Experts of a small language model.
Size: 13 layers, width 192, vocabulary 32768.
Training: a variant of SOAP for the experts, 284M tokens, 8655 steps.
Below are experts of layer 6 (counted from 0) of a mixture-of-experts language model. Rows are named router (the router's row for the expert), gate (a neuron's input weights, with its number), up (a neuron's input weights, with its number), down (a neuron's output weights, with its number) and show model dimensions 0-191. Each number is 500 + 50 x the weight over its row's rms, rounded and kept within 0 to 999. Numbers have three digits each.
After each expert's rows: a language model's description of what the expert responds to. This comes from a sample of Wikipedia text that the model never trained on.

# expert 29
router:586453499490530441571462449442538560571455579585580608474563531472488489564551628501492488474615460482540424471545497451423510467426469476404488467416490543499515424541481514429550505439458554493534534464587563549476429496561455569528479450478528548462496420522518568542468495478484567474569455403519542485555470437459498554475426453422561484544415570468450443523437503455432429553472483442556467554477481526418549592415461592500474477529470471496555529489559503411461534488489568468435472487508516450554482522411535421498544419444415506563511529501448545539523537459439526470
gate2:532459513481466485555509449537450534555493524454496453545548424571515515442515500510514457566517528476531516476568451492473460536489512470514444477496443535473500443464468537444506470451544534502574465586525605498549482510534453524536374480407405475477519477465550537408524517393447500333496450527510547445403565562504514474476562470542547388458471493483451471576474531467478457560568492475498440473475508455498475462492520346481572404476305484511544428508531540517469476480399483507553584473496532579511502488471551423513490473416493533454395520412467571457517530569557524439
up2:524486523635495551479454529446551596514570597503438492431471461475507449519534544563495538523467381492418491502490602553608426437506492512502522444511502437437493541498454519538504542521522441525558431542489480456478568483493579495457533502540551527485457617482524491466412450568516509632467447540454483563455472491493539446489511518454488487453492564513541550528595494531501564511403536429491551496506496492543458417458493463471540510489663541516381489479503449507444540529577366413522479539580458458496505507567491572487491512496483515447556471480551335544484453454565498536
down2:412516532491578560481524464556519478501551552586487536565425445526542522459550519493541454390473436497516460531468485507480493518469495489484583510491475480421546573514592479412541544552438585482533508477573499481479479495511509488436529578500520572502589458487466402569497479520496540510446454463517429476491513434547507534532468513486473576495473505461514542492585518540448594427486544517473548549471524553535483491506469626525454475470684519525522490478517493425477536505512573468474409465719447503502432480493480507468468528659502543522482499523586529482440515419443574616
Description: Commas between a city and its state or country in birthplaces and locations, such as Nashville, Tennessee, plus in and table pipes.

# expert 8
router:575466526516537479537469462438528623581348533564542489459545548472454485466544555476510486482568451446563535597529422494491485460459438419474549458478478548542465524507595521449544530507439492451623525480589520559436512563599433517587467405498486592497549478478565491520494531507551482447482541454535527503526472431449488623415427510467577505565506567462569494477473477501504443584451456404560462562461546488507560517445442593457481424414477483539509473568582495491427520537473504499484555513567470456499529531460477447438520398467437513512540445476482518581527469442521468584
gate2:542457556487494478449536511427537481521424490475491452452611434571434452505485492547428557522501485471563426584630462536480467568444533449480479528521520482588473537498565457536507483474454458473514471580618485484407565550541494520504479451465479503525406486504570429437515524560542560467381497465631481460469473466475571502569468541453507477488489424554539425506489444502546438535593428511460446443445559506493536483459532540457496498543510547536509533417628488416457536524479509491579508494477522567589464458537433485590498387526482470519571463511483470525444460398429603581
up2:452485551490544545418527508538515465448481579494457524479570515511547463491539510519546582568512438480480627465510570511513447497486500435424517518508498560517534574517546527465421487527464527471494470414486497671497452499493449447461442525470603471491412412467508521516565478473441478513476415522564451512536469532492475493456635497520510491432547458584418458474410503505459464447501505541332557514526518463537581462443555511508494558522540574388587519549486497457605417493368478505592454486527485555505434543502540531565464547534493515576536604451504434476474453534445514518
down2:563505534522495496557505478491522459517582579467535496446520477520434524474514491505479513456451453445562408478519510571483581466498490509546471447512405429533332437531388539578563519517423447488509500539461533467492451420441515533496567512549467466440624519505466522446522571601540501517467565476540539477374521523504573486514448513591507551619483481382535528458539489497493464561511412548605484500443429491470434535489380459549501502492408541504435433483523498519454531463565548577448606498448515466460550497447546485411576474464479432402495460549550468532444532490504494526
Description: Prepositions and main verbs in narrative prose about a person, such as with, to, for, by, had, received, helped.

# expert 9
router:503460529524518488499465489535549550493509571454484523504572524438539435458517500518572432436503572432524552577471443456459445394507521434447527433470539590548553479515452558451475528454498403435539503548547511580506531602482350518559487437456513584471510473478541498529526514438419539460508500495593499510473461446460502536428506500415519382543476536464579421521411485495431465496488442432495524516470495553447503554428475511430320527429534466511478492479549508582470475568488575433463533560578480484508552453486520447493560515489401555570462496552473596425504458469418446563
gate1:532511513466489476530504459542539513504492547474570436441524518454541438391474512609529598490505535515432505529585410621544528523455503462575523508419526536398502427567473497520531467454531481511510489469422551496504441506514421439483583626520562529492506433465503388558539522456442540517449504418506488484460433412524434449515510523551571468555497545484557471548389443546468456576472466480554523502518540437409554526481567474450437522445519561548552452531566489624499472503465520496475533560371372486488544455550456542558504514501508500546521451445497508588579399515497478576
up1:573506509532473463531469517466543477498511605420489440526498517548437530484499504502573513496510540581497497472438539564486563472482542535407518419460475430463479483518487561536512400521477440374426468509533502542573494575492406450416542430515592574433533533487537477579432536441407446513493487652451552463484572461567612478444533395432486421543459487552472421520488488528500525562500376565492515448477506490499446415484448435537470543463431567447563526471474499509514556589470471527574553491471582556582500420494446441482443522585455470493490489514473517493495487407430485480
down1:530459462534505524389523524444497503494463525459565536594391560495416493642603542494480548420548574453451607498492495493469510541523497530438462515531575518507476549519455539484500488504559515569469533536494505497550568411576462486529448493444429522571452524492470447514538551537512475567627561523495463548525484443397529527415449421477519572500521492445524348404498554487462497468440494478514478414450457482423503522604448452530509487563469474454488427493482508540517504475448499480542463428467614490519475562498526440578510513419517440432507588454411474505555479473521578393
Description: Common nouns after the or a, often followed by of, naming groups, roles or kinds: body, colony, species, teacher.

# expert 11
router:507483569482478613582526514415520547485452522552585538486515558395509527472519576446564443445575500480630477566457487437407476424386456485444510473435541595608503514518475541493564523480388469443556512474534595575478534513538436530576475494457580548485509426430514614495505506510438521494595501459537497460543502462433414523477417516482527500551536550433502512453503455492466477535488421453478484537451545521465532538514437490501459472494483433388475520577598536470444508516479516540417517539507485438560482463457584478396504415496441540593522540532516558507545454461441507541
gate4:503477577512448545511430471520560479447553530357563532468456474527475538418635434487459487493473424524458497500548577525480466492603528509540412525540501416466385486511587492479490415448478510443542568557435455578475475423524512487518558526465559575521484444435469480518412569510462462557540591390477544496488519469485463543502529484475515455536536588479484536491475481587459522457572479598550603505426509481482440504551477485467448475486453526493553560519516445444514460470583601511489540561471655506421504525584482498481520544493527521547403540513396452477543500421482449543
up4:501571568520522486493589517476475452407468553513455554504456435620453510449517562397432471473490481476517504345394551527516525477530443601530458471470526442493439510481537620504527546491515518529543531542485452607468492438514482488488577401512506517527482588487465470474486610497477458595432581407496498530558589475514388518513490497551621511536405530490422480521474424619403519458465441542482536532451471443528508566514438492551454480504487538439526471433495523492482599422510528451506498502471570502546447585554584508516530513561451507573487497540545523521499496496488409481
down4:500400442484552526426535464530462448447471417506526447517515565449535533455518539527455461478465553597506548528467571520473565488476540445521553416492458577537648537595520500423545540478611430510508439470492540513417507590549480542581475514567509528537565519492489516542525580492450534480464541551433597588559441531431537469546534522523430509463554453586421525521456510568517514518481460542489550456500532449470422463536588511476496475567510531524493493513557593415483580452456436500459544540598498488367471484470517486453426472502587542581467477493504562477528404378516565472
Description: Adjectives of direction and nationality after the or of, such as eastern, western, British, American, plus many plain the.

# expert 15
router:528434508507494548596470520437571585521521551435474578509570501474525504426495511491481443487536560449530497511541426415473508424482510457449554473463622576550515415508463594454494550518490453474530605510536588526472515586566392559604464464488472522433527415429532517502406550530501530468527532471554455502555495484524418531433431488517542420524520568449543515491484519509511494530453461484480484558396611591453488514461455432509495513496458476413556565504504526531377490559469559444423489514573519486487533492488514441489542459511381565560522474509463582571546517472403442606
gate5:488490498480476454520483470405567495519552533498449549515516409550519538513478346503520351514606491465445641501510509461540558466501504507529562438439607518528537481488519452558564558583488514512588476474504504493501385550563508482539575512497448477466421517424461493452422547446466451535549521537495541498502439571554484600468480433585539396472528503543494550479450473589570440427523504531483510568492406528570530490454551539477468500535578462477487462470510487394521547556477511495552547428486489573484527561482432511466530430435549535476572634442442475489564562445498465521
up5:423494532382463494576501597551598455489497562510514465479498419516460516538451471416491508514546494538502511609511524465425507538536465479495540508421449615464485544463543501550520515461491541516629517594595441465532490471466529470567479489458438484484458454459470469524495492507440485468453400523395422509549509490504515579428444514464595399490463476352578564493482407445488532492445467514627492510452476442445551524499491498526469542499520533469436483505465421484427445442508362437478484421516551487433554516504501537502463465457509476534558521467534482530382516417412444549
down5:603479514536518490532516413483550441435519544468480556538484397423525475534524519478558428470562436497467514487507504557475475540411505482508545497568456440441522505546508580524688434452518502496452460476611465507496446439506449450529537547517519511482401458460609567498469454478411510451530536431417647601553482535549530545396405500489519556448504526453424510591465437491462472434491461561561532394533470546550600504484541490478528500481535526448493482515510538515496500486474453586538607457427455516494562501477394492609535488484566505477521474480484479475491501440470429476
Description: Final pieces of foreign or uncommon surnames and place names, such as -ler, -mann, -son, Bol-t, Gan-assi.

# expert 30
router:470531547451477533477556517521573556506466601560500489489555548416562456458479540540554433504556500456575485547567406478491457456457486445423520461406520532559468467535539481481500501497495502457478544571495486497486443448527370529559522477478536526480546366445519542526505485512519523471554452462580474488546442439558461473483460513447614508541458547439520473438429507571448468494465487430649466540385505457521540513557538587441470490473501413410471546398557532520459507527489542449481418566551452488592553527523524428452551420506397481541557579572427528482593521409461511488
gate4:515516572527487512532449494596519538489352466569553472511444479496547436529456536503505574469547557439612535426454508560401473481555486466520478473581499618371413548518539457485495495467556568477455516521494515429503447488526464480461495517488530464463470484450498392461471498409528542523520513529462504565476499485448508501413501488428406469491572463454542497511536508534600398473486583454487551432401513485482624484564513489545454598451442555464574424448508569541442474422484538550540458555458632534500556470393487495469463506458462539555459503559417527509532496478472513422
up4:527453390432591484496602556561546532525514536401477500533445575388566488542451530572486516559517435520510437491555497537443489539502428570522527456506388645523523496473466454418490558472516499501518537503558396435476543492455417518488540452490519528532502475536531503478640537508533436475584484535564448534531464533480542515535451440578466411480517458526505494566477496515567525499471583475546554576485521495579535556565536438439487427542626496571510458456543423481486396501524414449456434497445553504525448458508485461475552532497466541582524555518500427412408469458524459545
down4:546510471514489494561567600484514467439502501521510487486509526537447410550551524505458460521470408467543532432518460541567577554431437370480511446490521497519537539511544448501445465487514525486486557533568508529468444533550487468569579468474497476487471500509511465507496528511378570396552547514472457563463462503470534585425494532474549569560571514523524399444527448430517472524528516514478540423567570444500542523514535403506478507441478492636384563446390486534602485504537406422460630489375478477486478543477489493457512452470499575448537445474485523414531404403457531583
Description: Sentence-ending periods, decimal points and the digits after them in statistics, such as 82.57, 40.3, 6.1.

# expert 23
router:529453508516544482533488469431566569578529568491543488485516548420472501515489554481554452478603552482529512492574532428430449447447459467452569437461596585550552418522532582544530564519517529479509546562497587529430487492560464566549474467543532506402547435480541487572417533454445457522539543507562449551597504450470508548490413554512442452552550548444620495528437454484492446543526425499516437543456576462386563542437485453480475503449428465444554546453509571440496501566516504507404605550541485501538590513485523434443546436493429476503563536525479595548532547475498405564
gate1:410566410492477460521526448521457516479523419457482495466470467512410457483439458516570546488548450512472496464557602545430487491532511483474456544616587555508508514543477495464594481437462523578507601510588459517604387438483499511533457568481527507587488514508458488480490467446500469517543450572453485534614409484592550495520357545553561511530439399572532500474492448473539528463474454457484448534507503458511529546541465518445472453450416457507579491415585434562362497526557495536519495422486512440420533454489488469564571478511601556419546473555578461520489466491479522482
up1:501560517551544546556527497441492436525477486405511484499518497523501494476526414511504569473496497582444504441510598495606522483473427433464462467513449574446581484478513542504486513502603615484382505431563546472484572507384531556505561442517449543583557496507474483467535605554517569528546465544461498488557578540537437545510536500466488505529488522562429488537465469453495535587424571506513460506499537478575435479431521510497474592580469602494545448485466567508446455496467453446547502527610596417519507558514543544398490374572527445469432581476539526444522461475576411443
down1:517516451458485517441444447523531483506472440512455527458519454481478487535469363498596542551495535454429498493580525463505451479572516495514547610547548477453426479546532447457466548480536465536496542622531554539425492434443562386508493545375547505530492470431508539439491473545539563471497484534430434620556438565489508571440638573493486521558535441573541495428522551475455451439468529535529563490467503521519467576536562412546456478411581503492434501513537480513436501453506516565468424514563549499464609542470490449485433554563538460449452552521507443453583545484516397423
Description: Middle pieces of foreign or unusual names and non-Latin script bytes, such as Nijmegen, Strasbourg, Páral, plus Los, San, Fort.

# expert 10
router:577450505506530508466531452513513564505509622539468564505547585443495532471551520418503438502543571409586458525432413402491453435455399415488494443437605556557450528481409529463519521475449570419471576485535529515439462504572336608446523498513496556461554477453523524488474526512481611444508444536476464447513497442471498495499433475429450472592512526431521507528468486512455442524419478401589437530456548497479589519451464549469428455486471478448549470504537501519455477585456575517421449524538498470551552507435502463484505470411406540509506463537471532530558483442462547546
gate4:549492479429460447532465452509549442464550537494510476468486409604502497525507536444589501466450531446447444518496490498487447484481495534456468444517443502424517560469518510474458368568474514507508473554495530559498595487529517569461543507443434342451438492502466621530417581552448470500503579487483486569459509505563588453487573411510516462441540668494567619512468455458483509490452446474527515439456513501520412499506473530454477436567573519434564412485497589587566490528578454513550568413501489479504527518448575470514604467584428525475463511449540530504475538460544484449
up4:610486513487466545554456469494519642480459545504487544525473471485471519545539516480584576521527471467516564421584527486551545478494579571628445459503426543450606511491528515552465384498634453477490499499504529513568555513503527539510544497501451526458453526505533605489480504392551376512539497511437585496568509498411528504469469543526479420510605489550529427568483479517527495530518503501467559544503484547588423609458428521555517594410523405450460529459495510526532435530572458448596560513491487499513555404535457477430474553461414515513506495599452508480563512437497502516
down4:541565438526520505560463455538470536510544444533547514502440492645447453482581450531495462477404583474475524451456480452577478538467536537508509507535457458511411506505539568527451563522522556530514508503533473405557518564480514494331588470523468478515547459516559510523540441463495501573576562427457472454453499490440460552446582441560515445553545487441534636553456499443539508495475467474602535497537547405502596477458483484572537399543491499533579510488465521539537515487457423527501564483459589557479488485602525486509503573564545527463509362512431472503485520554488636430
Description: Commas ending clauses before a name or list item, plus single characters of non-Latin scripts such as Hindi, Korean, Chinese and Thai.

# expert 6
router:474463531567553543553503535515546628574521520475539544475563528425531540483563522520513474426596524470548455569505493423445448451427547484424523441428512562545544525521432576492569535528512483508478533519491595523479568519550504504597462475473587522456517392447562550539415445501421539473559470457522502535625505416495445496498441519440520434602496591481536463526436454498466398565444466484502519543436613602461486531513477475494436477462530449410539500495515516493431487538514514478414527508548492587522508425460449472417523456532396558577518545526485579547533489450420437545
gate4:556496522487563510491480490435407480508492517446440452454563548505494552583420423455460393537505469505498462579395503459580439481440521518472379465485474478463551541566521492477473447607464482474565487481582518535500499489523552428601574421411557513504576507477501500553437486542534529551469480475501463580493397542454552444488527527454510489599510491535469529537473513522560483480520555485520549493442498617405473438590604458481558554552439547511533430488409557527502561497497380567466435524504463454535486528407505429490536564488506454467630430523504575463530554470461579526
up4:461479521488529515517511477418467505430524438398568528427483443485475372421511504469486477564475491506561489414458539549540426452517386485540510466540518555507491447392490508514474466381592487547339508520469554511457506542512491401496456484588563535497535462462503541454486536589465514456490520409439519472450549487599572577422468461467455412523449577490511505528460517519542539470507468512536521602474599559546570453496534515449499458502482467495447576488485556414463503458506573533482417547476531444471375512440513507601411465546538469431541503544404507468460532537558528506
down4:498443361393465515477520450513509460455470517502524489564468543473486490461432437439419524506465514533524613558575500563617484475551394570521433517457564519495562539569441503600497502476457456505515502524511418518486355476535509634444531549463498564536536437473427482421548500558539495493470579477555525559484603508466412505529488523468562531497506490531453593444461399511540547536436512479519481418480528536513449476502473569522560588539433475455539473554462580550509433534517572465469453495580508534462562500449541512446397536545447508458606465464533526522524536527576446456
Description: Names of countries, cities and regions and their final word pieces, such as Mexico, Canberra, Wales, Windhoek.

# expert 3
router:538407509560489500530484514462596568507557584488519522524561571434470491542502507448502447564568520434560498556597412466453494424456491450416490430455502565542482390569473584481504510473499481439509617598515579571475539504522442548588441491520564550442518490479530482536484508501476513478504517471502566467566499443495405568491426505481529450560499598519508509469456463475467446551458459461545468548454531457484517529470544367478470441465409457485535539523515542542430500529490509501444504594505461506539608534496393372501567449440406548497527512445481601539601561425480464534
gate1:490541496536496407461577442494515567420547541466492524541522418433500572567448526548505549542547468477548459469480555526469471564516523466485512495432479520450538488511437558513458547457613619571537396543430506470484536541494507530425527472387443479466559578477495451441474492524545497514445671505564448453535488473402430516511491404520451404455601490512549505459553435432543478453522450508517478477478523439465514480491469605543483547427461444517525406428408475456440376489497499503523430523563511456493421464459422496524563452580408579537469457430508497486507464480502540470
up1:536501371547490616435538405611502566448520464514503489560563544422511401475523565497508532507513449456605493459450526517505588472495500487453521509455464525478478501454422389446562506481589562561519449483493435483486563503477458603415531576469507458488487563558482545481449470525447461564516580487480583509525501415478460560511498397397445560509541470430442547458461464545469599528521425560491492468510498449488438536560529459571402545460488477561396500479399492461508499476467520461462542471491444498501435577430594549547553488460488473498538503500426494480452499416418586496
down1:403527495544434486447474573484566486454484501483530536460567477559352417409447409503561483579451574510484480577462562399543517546488510519482511476420455514474499452533459509519467445487516484538511446546488410524471523472526541505559505492546550400544469505458483430508486532448529438460526511561551578483421547458451479496563452502492639577510550442508428570512466495535477548575459461514461425526527519483527496585500540453499497425530433525462617585522429473575600448497462576526562386537416558621526502520477462462517463492516542566453488477462439483554574399491454530516
Description: Given names and initials of people in prose, lists and sports tables, such as Michael, John, Carlos, Pedro.

# expert 24
router:521448561499504421472483529491537558557484532482555548462547508482609459560489537492497472420566566482523516562527500443462503448468492485455524423459537586510542486572504573422549549512558504457532470512464557526504486617549461480566411432444516530458573426508507502535363491426512496438525474459519506519559457467483429555462479491424536449554560588487554437551400491530490451581425424422519509561478567563520470512478507514488441522441529470460610545518574486482483559637462501411398494490576557449511574484506500399456560461528380522563526536547480516543536586428473446536
gate0:470508400572507521600463511549488535556541417480502443429528456506605507504523481525515561514464467463468504534462471540471548476435497418419435460436498462493560531437524586580452450543563524430563522498436556436487452496584470459474415467576501476568532568519411520532512558497514619375530481458469454449471472513560487549482531471486508513571449467476520518447478448532520399473555459497539548568403442530548428374416560477610562458516489425499457465502595526452484528541462532456455515494586581567493521495524490472566453585497445394491416561437479493437521454487533540498
up0:472580501511502504514453574465599493475494535551446467651529547510628513438420553432460613429472527488454486500542479488468443519616500428542488502527492491508477508538430402555422546489498522441543504518482465464537585432431510565545474518509459550408518430476565499463584552507522453502566570539471486513502485564466586518596514459590550454437496503610502478542564579543539543532486495528545530561503536512517472454525569485457601586457512436391507518434516467466476624422448532617492537460438463534583549461448560513532466473468499447569491501531558497545504484493518557511
down0:492553532467600555396583491587514564542495551563445524572545482364517590464528532493493487595521479466486502513511559573483435498536492463549510510462530528535551537561567447426544553490537428403499541521440547525410485571419524518481540589563428475448577470483445479450506564472490513514558509539573539561437478481543562521606581444518460461566454505480468523527567491510466499519540441441477502552512525406385405532366441475468511566536507608544447536450502485585546500491486410597440506489498530475415486542494472520462445552549489536521524427441461557514540513534489542448
Description: Inner or opening pieces of longer words split into subwords, such as inc-ub-ated, antidep-ress-ant, rev-ital-ized, turt-les.

# expert 21
router:498448491507527542516533406434486534536508516575530538475532547467498422502501612417515447510603406449567471465548437497424463446392488517433562523453597566521544423457496575458525564466500511462501631528584500516477498428547478568506467538471494565416538411488558515483515484462539556469567499439542511438556516435495465494490407538483541460584476544458532459488477486444453435507468443407596401499469505485487575558499428498435472485386453406521480581496533512492398461541461586507488538493491483443504532519486516518463571397488439552567494516481473484561527503396390502517
gate4:474513528486508446452580506481464412516502452494477609431576469537418505503479519499521520515590496491463518478438462355562509553459402510509568465498519537420464487521405493502448549539443519489426568484462537483490445449462472547420473537503503572533573449610460481487565467577429455446446403524453593498498560469562512415480457537518498481519459516531568548433648487493510501521520474467517493507453397441503459565408475587440422473508494468603535573534578630447430483527522539480515481517573474567494430460540543535440475577509435540504433541460461517406502481522535467458
up4:512490600529497449524520494505424476488540544577450445415475464437482499492584476535532463518529538450459434414462488472473403432443547529489491508504598567450471530445425524532506562471465533421465544504534493386504412488445522449460493516451417532555468493498593466526528400561492403515425417517519495451520544524473430499514462490498438589506573434575624588444610512432511475454538470553477536490485469503517482514522509558541413539462480551453505438463527451466430490304522549445487457458472463588570524535466529580524541467546474484476555515509527502547512533379507570461
down4:567520403571516471576518545438576461547445525496529439512465536483403453519543510484489517402470510600501420487581501503460505437487548481464544538402567539556509586527491535536391524490599537442492447572500538521557503569477494503466581476560502481467514492544482477463465513490513586543483466540432537541419505514533548531512505542588503507508602568464456503591454552461533499505530498477485420496388583530472555461430541498485522560464544467657499504598482484487627527534421508428563540585338441459492514532535498490469440452502484457463574392509545452508489514524455465482
Description: Coordinating words joining names or phrases, mainly and, or, but, &, plus 's and possessive pronouns their, his, its.

# expert 31
router:483477521518490531537476511511517584542490543537551566484603534427545470467572503495558464394569493445546479561539514450429459402483479483410477437440470623545589465452451576493502468507480430486504538421496552540480523488522419524521527409471524531395506423423519535550476512452415546447578514470582444516588495479512452513489469539503580387545464550528539444463484510460430486529445474419491504553409602578452507522421482490446379524450482460399523516512555497485438433540466477564427516580541472506502501492492445474458507513488425557592472551566470627492535503467479419521
gate4:468514549550404493496443561508401503369543555430586493466581569526485465459491474477408457515480416551591512525565516513491444503539419499489480486500460559503493569401416509540539463578488422514506541529483569424500491548498478513529473516472512512488427524485577516552453470475438501458522606537473433456551539554532518421486500490449512447464524457537424601487535486484514493579490433579481449444532534471528514470545535540472464549463465439365483576460499573541381486507521410448546537524456445384443440558539548450457581480472558567514481535466493541446463531521538333508
up4:607529491473556499551506502480458420557490497448539506443555508496478519449540530559641567481432450451451548494452539578518539537518497486600502494522458486436555505556527475509588458472540517487426484513492443489518555416554560554514542541565454566433629457477529457445488481551549497487489422498558514606462507439409501470463528469444433529539396498426536546481472554425586457501451524513494509506553418479563477522509433501542588449490504568679434483503586509540480456512536514573534443450603581536465447495481465517568551437566534460606522462493482414494489446448500461541
down4:399597445487381518529458493526644552465564444458477482515441451572468469483443562534492424533456433506502466598516447491383493515515511546513490527472483467492400508451443447489418555480493520454514548530539525569465507559365439426384528494428536467489451480533507558516494505525415494475493461517557503483419484414547426447540442579469503514543434552479491518577495442519479500502489455530525488465508646562470509461507457428531387533565448530439485504499514535536486479463505475524528424501395452481500442477594466506420521615446402540463492500484503501440592499452447505458
Description: Final nouns of organization and title names, such as University, League, Association, Conference, Stadium, Cup, often after National or the.

# expert 22
router:487500522587488468559384501470577588539427548450460526483545531473506460490494561503582431392570525461540472564528521454485472391466500469456527426479494605570518516550526537510499559479467448481521510497491570569487500500536396524583496448465527543465519394437528546523434486381434534442524464513563488473489483513467488552462479546444557428605495530495555478522451479514431421549450488422485477597420610505462535536429501522489428528450495474360536507501604491445476493593460462482418488545542523516495523471502511441482547451468398530552557501534514613486592499448411468523
gate0:490525457429543551536517562463501508600420532488511527522577543454492520471510417478457485547493514469517494450500458483521421614392614475398594552479496493488522480481420572522482444435616524537456542467522477426501515483576507471470485503564508435444452518492403531593484520522507552592559483525518423514546518555537503450529493491587464488575409523509512479512490492536560448448472574558527495437460499423523508483451467356488529498503437494442451555558560569549491401449467570569480557512368409540447446424467490432403431519536497472551476441549465519465450497515502401519
up0:602491519553534521524461642527540520538491512532493570511477511461462525518534460500453473531500485492476504546534540582518474518514524441495489482424474463534562417440486535516488452550569531576521575562538485490538505561502473470483517514427490470406370421558546409643501541516432464434574539539488452482533496482487579416449495521601605519501420502490414509483610516501542436549522590478581551522490499407416510466493559451482507533545449455540449531630505520534484473504621567529489590563503501499598436456521461489522476560497471518514556515404467525566501544559525376520
down0:501511463451598568570529602446533419533516515494499535472572470376469542591438399503392508521551471490467561515463529489418444582520548486467547435506489492468499402412388508473486446516564537532410617421501549454462524549481474485456537440496506515388448463489477484590502535577455478556491486533510389514576531523521568443506488502562448542481425469555492486498537506537515478414539586550469530541522489409454454456410562422544496521473410502480479579558533484532506510446496567523400579530478470546527473513508500483501434576467480457469457503492483464555526455522503351522
Description: Nouns and noun-final suffixes for actions or states after the or his, such as culpability, mistreatment, support, involvement, love.

# expert 28
router:558452513508495514546521516455599575584543532504508536467576549389505529526531515465460463461546526471559482568567480439437464463452549436414508444468561549601533414529544569475515515533530490476541532569550546518482556542603473560608468439510539499439507438431494534574447542536500488483584474489538525432580425467517506506469452543535545419530462585491556452455423464562417443531427501491564464589429545493407509532473510464477508462498418464494490585451487465536472497533458508532386499582512527487496534482377474431463617414505460513445563537481484567568587535434486426530
gate1:529477519505482554569514564508515481485446432585466474451603544561477414502445548502467547520542535532503582537441487498468573510447512502555520418534504539541427466489530500497504355568551394475531428485493515519527538503548564556507497473561571551419476539475522493489518578483429558481515535458496579558450498590592570469475494545461441476521465513527515599476522613518484561463464441391398504565604330453516456497473409586530534569551532514576476517474479562487455590515489485534465495478513462529557406475527525512541402501385541502549501418537563475437492498481529513467
up1:479389475480448576498519542535591496499458541479553498525495596455533481478484499466628457488484495573435506504504526507512491492511547366443491432381521440487524502485572382492516487567559441469450567465440565521577563479531486477573473544498502468544512536501472537526537477454470399524546489533559551522486440457513382555516473495439580494468422420562531499482458526454528555404575586485505479435474582454491477480476501477432577412512499582567396439523500554476533533450490494354562471515471552493409426490536515475598442461549566514465469586484552485447552529499582519509
down1:489515597497502430442531501473447535534531441507477504530504454473519579494520501507508512438582460454535437536502571417519550531469512517440504603612529499531512605537576533528528517483526558497526588492454476561506462474507560548526522578523541505499529517558529547477508479514561424552548521458616413516492511436502432533504537403535506453444436529467402450409523543540518551469535467479454496358456571490431509513489644586454379510472608530428439602487474430512602501448543484534505593562460484485502491505344501472421509513494510462476481416472517472522501568535494514437
Description: First pieces of personal or place names in lists and credits, such as Len in Lenke, Tay in Taytay, Ri in Riitta.

# expert 7
router:555469517522556514500460518482473559586565520520582541483483519395510399490590517465535478467527499447570505595479472506458457438449466461446526456492502609579541500508483508444514503519441413468604468447519579599407500520531447536556507427484440538409573421482551569482501449473420503494596464388542508485520538425478524567464440568471520414528504544465534420522364483429461472494468448445527481513447513557372530539507498612425441489429587421407535584508542467490462528547489501504492527523542449430570558491518461463461503451490446494533471532547493557476544527478539448544
gate4:507474434427479517565508556497562445491502492596492527471571437418528481585506452436512573533379466507456488469476462559488510498615489472447513457663473482479537501480547536535556402499449543475531413506479594500477474508507478479367552517508527520455463457512502461546531421556485466370542533496572606537543471480485601508472492461485512534530471505519536514487587472439543458454571458477602467551490578522510469552474473512600475466565542419561494550497506441443441516470506472435574584550444473562450528478502461413524414468574573531449410527530534538454489478559546444592
up4:512504509504504500414541473445518498429539461517446450463399444497566545500531554511438464505500578524522513478468485496561462447446517540525412452552492637454498520459458471469551564490492508465460475451505440502523535609496505492411550496420418478535406502547457486581500480481516530584504421625471392538419480482544550587448591459454553492466520423590463431491435471532430523502443580446479473485473487604454606585529525494553451568511550507445548504462446503517453535477429510465514466436544485421470491531570415546323524498550558521444440470486426491500499530491524459567
down4:554456491536452511539488382509508578527489468445587478511487563513633516512505487548516570526488484484458422488581529436501603528506454531462492543472515556526561459465503546474497509495469534443464521467503518430493561516506476612537611547540530506544565535572510548461485572536400522512547436449572477529501541489466489558415537462471396482518470529531541525437482407521481433467400511431432500598471493432580449491507504510458652475451560509436528436513511365459514573457544528458450442449497552496547482542389480502561455502449420489583457434426553524535472456496622514547
Description: Words right after a, the or his that count or rank, such as third stint, second season, one playoff appearance, full time.

# expert 18
router:518469479526515462549452529518525578541554502566520503539500503366507474539506557371538475454531528429586476518531550503433515423518472502454527431517605618530490501518492444429573519516431515346574562542459564553434484529541434515566472467479514563458557450425524556527452545510451520503578532445497498541479510455472518604457452553493457457484524516442525536445434460495459487551396452452530493522468531500453606545519476571491510456421477411484545539512562458471462539566454498512459513552580434448545570471493404443429476419442470519529496514491509573611546462439436441605
gate4:424459585537483508476408640472523554555520449569575474586422521506527545494553476492566505513458588495462517454518472502468547499471589401541427525501493541539590536472529410602545510517472518506487469427594466473419517386501493570532541462475413529400560543521493465535499453504519509553517479495569557480430587456605491485434410530430483522362501474508468504503498516437522543521446464405601469490478538516555395546447470546392488456436471581475607527470498520462494443401504476505523463529463458484532507538451494511517496494557503538472500476456445484559393519566508456521
up4:519536533435509466494528410426493569415552482462573477451403523533433520519532533482469435466601507476418538542478473552521516527456475567483517435548563524533453526456480493457522469508482464606535463494485502494410452547503402595524460486455496527530580450451484581494570499425558489565442539523547499473410546570474486496498487474374515565549569493493456478473516497445521464539522426444437401548569498464453528626396551408485528545571553481474394415501536537485535582448465414490489475418537432478474545547460571527527565519476597448383544500512554511472497450472500541412
down4:433502534519519537521505493460546511530512513508464569525520528476527520610583484547455536504435473542497452398550500452579424556521460474538567551482496473479514380536592597474525470516601477343549504531537571544577437574464526488470541497518458488506504492507464428363514505540566579589485484590549462480493523486412507447443502481507562562541521464505474513475615601569539482501571492542609643501499483459448485503526442541538494488441525451498394539469528496455444440540573603520558458469518496552499433480528486511459447432444467539557458442478410544467531430498468481536
Description: The bare space before a number or date, like the' '2017, and determiners such as the, its, their, his.